Below are experts of layer 3 (counted from 0) of a mixture-of-experts language model. Rows are named router (the router's row for the expert) and show model dimensions 0-47. Each number is 128 + 32 x the weight over its row's rms, rounded and kept within 0 to 255. Numbers have three digits each.
After each expert's rows: a language model's description of what the expert responds to; "comes after" lists some tokens at least twice as common just before its tokens as in all text. This comes from a sample of Wikipedia text that the model never trained on. Tokens count by the router's weight.

# expert 8
router:109114102185142187102147126118144086098113130115147190158151143104128087145114125117148092182116142107152123113080137131194072193190130184126168
Foreign-name word pieces
comes after: "2", " K", " U", " T", " one", "j"

# expert 17
router:131142153171121097137133095113135085162091116091066153138123131142155096105155171132116127103113141137139109081127108146145148158159134163174112
Years and commas
comes after: "9", "1", "8", "7", "ia", " London"

# expert 31
router:096167098116090142093115143179056119125106131149123163180107130146109095110105105020169078153102140058122164091142099149156074158135122163110165
Capitalized name starts
comes after: " |", "-", ".", "|", ",", " \""

# expert 43
router:087152114144175151114115122177107069111142109117095129153120190132182154154131133138110114152114154052150178072107088147223134144121135181150154
Mid-word syllables
comes after: " S", " s", "S", " In", " in", " a"

# expert 44
router:155147125117147133107148106156114083141116102144134176134136126119188103066162116113082084129115175079176148153130060150149124147139105208184164
Digits and place names
comes after: ".", "2", "–", " G", " Mar", "6"

# expert 54
router:121154100127136161088170150134098120151063136125133192117145127162143084088150076070101077124138152088188195135103071147145115126147115195152158
Digits in data tables
comes after: ".", " |", " ", "–", "1", "2"

# expert 38
router:126205130114160123150112093127134100162104116105081102100090114150165117146107094094091111108147126121150103099106104165235092098119106195097132
Verb and word middles
comes after: " L", " l", " S", " O", "l", " Ch"

# expert 41
router:135174136147115119137111062191111092155096127136076181145127101102129117080165138134137075141091136123201139109119099186168059093123131172142100
Time and work nouns
comes after: " the", " a", " The", " this", "ing", " Air"

# expert 48
router:141113063129112174053100147184043109129102105119143211164067143114143147147142097079151089131073131082100143119119110170131124131142091156124107
Capitalized word beginnings
comes after: " |", "-", ":", "|", " the", ";"

# expert 47
router:182133119125157122111145130163141073123117113144083123124130157102093093130112123113145093118116154089114144122120115191171092154160120166106189
Adverb endings, Asian bytes
comes after: "2", "0", " al", " was", " is", " init"

# expert 53
router:149197069156123130132107131180060107098105135172139103199123149092213139094096128076120099105137168125153129131102133158150118071159131185163150
Early word-stem pieces
comes after: " F", " f", " B", " E", "f", " a"

# expert 40
router:148152147117111172077157149158109120143095163128116205085130144118160106061164068088156119100154140067160187135122054193146117145171097162120119
Numbers, percents, coordinates
comes after: ".", " |", "6", "5", "7", "0"

# expert 59
router:125211135205077113134073080122113098127138137124105174179132105168100141064146151132090128147118163116141155094145098150158113155151178167106132
Word-initial fragments
comes after: " the", " a", "ic", "'s", "ical", " The"

# expert 32
router:107137121128117175098092099124141115157142128130106169196078157167109078115098109120101110107117217074216162135140114168234123117122131185123157
Word-start fragments after p/s
comes after: " P", " p", "p", "P", " S", " s"

# expert 5
router:130119086126142178053124126112116125144093163103125165137146130129107116124124079136107055108065155075148163111117115125170082124148144202138173
Table cells, score lines
comes after: "|", " |", " ", "–", "\n", "-"

# expert 18
router:114120119123115154061108091178122094122112118143104170137127182112138104119118076096133085140122123083154162103124128161197136150114077158116160
Capital letters starting words
comes after: " |", " in", " of", " Am", ":", " In"

# expert 56
router:125156132163115156082135098129134106156100120125095161172095177181103094101071137126134084091144159111186113118149147149219109123146137171090159
Mid-word consonant pieces
comes after: " P", " p", " (", "p", "P", " \""

# expert 58
router:137125115109095133125149091123096126087097135122099135142098147165148059079140122112132110115083196111142168119144079185160109119138132159130123
Space before numbers
comes after: " |", "|", ";", " in", ",", ":"

# expert 52
router:159173113141111160088109080127058028174078151140116170168089129167150124110097157071139127158100150129150146104074132140152140097160161172122136
Name-initial letters after C
comes after: " C", " c", "C", "c", "-", " a"

# expert 12
router:140146088167113129133133123147101069150091127124141186104068135126152129105060110118116081100101165113136127075087108104185135154137108181185167
Digits in numbers
comes after: "1", " ", "2", " $", " [", "'\n"

# expert 50
router:155118095118104146121129091125124132104091130104096151138082160145140067063127096116112108096064198133136196090120107169149111125117127142128138
Space before numbers
comes after: " |", "|", ":", " in", ",", ";"

# expert 55
router:156093134181096155085151066155091101155148140120080167136097157117148121133125133092143117147064122079184138087122127180195130072109091135087121
Nationality and place words
comes after: " of", " in", " the", " a", " for", " on"

# expert 19
router:142147094099076144068054152165099147124097143117112167164105155134144097115087100123123091143136170121125181112105062122185114163135138183139105
Space before numbers
comes after: " |", "|", ";", ",", " in", " In"

# expert 11
router:144153145175141129147157119196116079124076155091055157119092138125168125107126159116091132082121150112123092113090121118174067143144111207154131
Year digit middles
comes after: "1", "9", "2", "8", "0", " under"

# expert 22
router:123155132164180126097150131154056084160095121135096172137126181106104152171116122119125118162068146066108156101115127168136141161202115212115133
Month names in dates
comes after: " ", " |", " (", "2", " on", " in"

# expert 1
router:165180106160077137155113142137114089131117167086109148140107176143136093128124133085146037126075211058119133106126057192178102155133123134118159
Mid-word fragments, numbers
comes after: " ", "2", " dr", " Sk", " St", " sl"

# expert 42
router:122157108159165100101144134166035060120111201113129137135112129131147086110158145111150106143106114103179150138116145174184153136158119178133135
Units after numbers
comes after: "0", "5", "4", "8", "7", "9"

# expert 15
router:163197114134091136097152130149092064149109149172075144124103156162145117084144116090145115091084154090156169143074152134129080101121135129147123
Determiners and possessives
comes after: " of", ".", " in", " to", " on", " with"

# expert 33
router:144159101164125189057099115143081110160074114149099126117134129151118103114098087131146069113094189082166132123075101155202106164171130144142091
Sentence-opening time words
comes after: " J", " H", "|", " P", " F", " L"

# expert 57
router:123165141129135141107121084132129104096083121126119160180163183131138101151087111110078074137099142142132106076136117131156130124168082167118155
Biographical born labels
comes after: " (", "-", ",", " re", " as", " un"

# expert 61
router:110137119120123098106097127189103126082119134145056193145049156169131129087116138057122135134060137138113118116128080115191098132139087194155127
First letter of names
comes after: " (", " \"", " |", "-", ":", " of"

# expert 49
router:149146092129121144124140086154055096113127135095120139152095121137103124094139147130122129138082156034136172115122156171155119145168112141185112
Leading and name words
comes after: " the", " |", " The", "-", " a", " New"

# expert 27
router:134136167146143133084143114157124090113134116093075142173095118168122080074178092101118130151150151099163135136142088187181146160207148150147148
Closing parentheses, year digits
comes after: "9", "0", "7", "1", "8", "2"

# expert 13
router:137148166161111180111132131137074098105056077154136191195116161174089156120086125080114092124146151082136142115122111126132090173158132228131137
Initial capital letters
comes after: " (", " \"", "==", "-", ".", "==="

# expert 20
router:127178130157131194052154156169083103165095178098127134093099175115123156123092103114107086120102160073161090104157102156142106100172128216122102
Personal names, infobox fields
comes after: "|", "-", " |", " |\n", " J", " b"

# expert 25
router:080156097150117138063119108176094138134086133111100161117072131103174094129120116095159138136084100133150165108119124168167092151079124168098125
Proper-name opening pieces
comes after: ",", " |", " of", "-", " the", " and"

# expert 37
router:117171159163121137136115075173083067119125128158118130152124149145152154104105162120138073166116136072167137121180092146191083096115136178156084
Common nouns after determiners
comes after: " the", " a", "'s", " The", " his", "ing"

# expert 23
router:128145162173084119137112133169098054118115174150152173118111164121117134112092144134145094159092150074109144149146103163186116098122170184178099
Group and role nouns
comes after: " the", " first", " second", " a", " g", " st"

# expert 2
router:115156142130100154104139163160028118112112128139137150163138196115152136100156088116131127141115159037157127179098078151162136093167070165135146
Units and table numbers
comes after: " |", ".", "5", "6", "8", "4"

# expert 0
router:139203115149144132122088135138142104133077112154111201150126122138162156146121147058093073115107141094148174088087141150125095122132153166147153
Sentence-opening function words
comes after: ".", ".\n\n", " us", "\n\n", " that", "==\n"